config.yaml
n_layer: 12
n_experts: 40
d_shared_expert: 256
moe_layers: [0, 1, 2, 3, 4, 5, 6, 7, 8, 9, 10, 11]
routed_scale: 1.0
router_bias: true
lr_router: 0.000303
norm: "layernorm"
rope_fraction: 1.0
attn_scale: 0.125
tie_embeddings: true
optimizer: "soap_variant"
Below are experts of layer 3 (counted from 0) of a mixture-of-experts language model. Rows are named router (the router's row for the expert) and show model dimensions 256-319. Each number is 500 + 40 x the weight over its row's rms, rounded and kept within 0 to 999. Numbers have three digits each.
After each expert's rows: "raises" lists some tokens whose logits its average output raises strongly, later layers aside. This comes from a sample of Wikipedia text that the model never trained on.

# expert 29
router:487496460482481536524451503432465448472543557595535582419510511516577510523527565523505515553508523490481568491494532452540594485553527417489496546466541422440554540459518529453457472516445481
raises: "ass", "ican", "ane", "ille"

# expert 24
router:509506541445489537538497516496478490431493565484491508483470502528502476560491548469504483506503500501526488591502435461496495516539498458507471549529556447458507541487545563464462451496577484
raises: "Scientific", "General", " also==", "Personal", "atter", "ey"

# expert 32
router:457515472506421509519459502500456454531520587512474542507487557460512530517535522482470541491518460484406506513440507487517480531520506452556396512477506493548471533488584557456467480544562467
raises: "|", "-", "\n", "L", "D", "2."

# expert 34
router:460493519499496499530518425575443456531561546592502510519500558483562548518574520545527519527575451553525577435477447481473522463534595483506451588479454481485566519524574518489500519550497498
raises: "re", "r", ",", "m", " is", "ra"

# expert 28
router:498510523476468472486481483542512474452497494557519553543474480484495546495513482550513441484566477575453505495446490472513515525507510464529443496498565494521483536507543481483486495494576498
raises: " the", " their", " further", " in", ",", " May"

# expert 4
router:453520556527490570470482537520435446437531509473498556461526521501498473527469535522530554572509479535483558505492440503478536480452540470560458564517524519531427545514502547480503513484520497
raises: "qu", "j", " Cl"

# expert 36
router:504536516547465587525446473520440393451513453526515588495584563428476476476570477468497543508509507504530534507510454467503474486532536474554522560515489471496557581439505537495458529486550460
raises: " and", "/", " /", " or", ","

# expert 12
router:484497586550490515496510474583521517517504459521450477436517453482485506454502529463532452579580514563500578549458484520471465474497534509565484547410486531441457512560517549499496499443510489
raises: "s,", "s.", " and", "s;", " be", ";"

# expert 3
router:458502533524481531525491468524524507500546499539489476471483462374494476497532556433543441546496501549539533502497446459524453508489564408536470515440490482536531521539569475431513497538569511
raises: " t", " to", " c", " subject", " s"

# expert 30
router:463544514538441529473472444525483498462559482483485498513544532429529475594507472490558581530534441521514499509499483492507538557539537496625447521427478492502444532426464534439454534454595440
raises: "?", " of", " —"

# expert 14
router:484503531567468545517410471559454428523503521589434537492507498468445557497497503465485438535585411534513535463492454497524524545501499478561446527549480429432484464518508535455498516490522489
raises: " and", " –", " P", "/", " W", ";"

# expert 23
router:507562483521430548498467495525515487466503482520492502479473494441501554526489557498523459578512486478458510488496421497483470519475491467570483524487528443541482493528535538456476514508556525
raises: " the", " their", " it.", " what", " them.", " our"

# expert 37
router:507588539558471515500453507510432514506519495503487532502526588478488520509503562469494463530547469514506546462464505522535536478559531445570509472475613495492463453484518493495432465433532438
raises: "min", "m", "p", "man", "me", "lin"

# expert 26
router:475507521468442499543465533517433470530542522464497457434473514477510506557500536529528524510508479538516501465474480501493512574503531498511458558467525491497514544462521496474460442440547498
raises: "\n", " There", "\n ", " They"

# expert 38
router:456549545532463536508493457574508470537529468512488503465492555519554491548586504483484549557508497484459539468458490437450602474491536500508517489511549450521573525429513476524461477517444470
raises: "ar", "und", "ile", "ade", "o"

# expert 1
router:506492514513480543498458509501505465494553483519530501500481491466487485557522456426535461456554460497469548466484434484449477534565493491587411541475522509498474472540542545468481528506553438
raises: " —", ";", " ,"

# expert 10
router:450520507494502494543525435581458442463511449532484562489539468497485482496494544452528537547534455536460529514516527476504542522494525446551448525498535456551469475511519486492468554440533465
raises: " latter", " same", " majority", " name", " result"

# expert 11
router:495551520508514524496498461565487479443519421478521449481502474440523533504614486462517464601504467546500521491455495474523494547450506495553476527461531452510467493541521447457489504433486483
raises: "\n", "\"", "===R", "As", "L", "A"

# expert 33
router:496554548475499530536460506485434448476510473577493515522482558488542515535504484498537521558507489511520502483477451504496486553493501477583474545504502451548506544494496491441484520495468493
raises: " with", "ph", "\"."

# expert 2
router:491483499486467537484391447573487507499492496503504524494531553489522562536521541516450552539529465540456521563488464483554486520486523503499452521446475526520510576511502515456495468419528477
raises: " featured", " thus", " scored"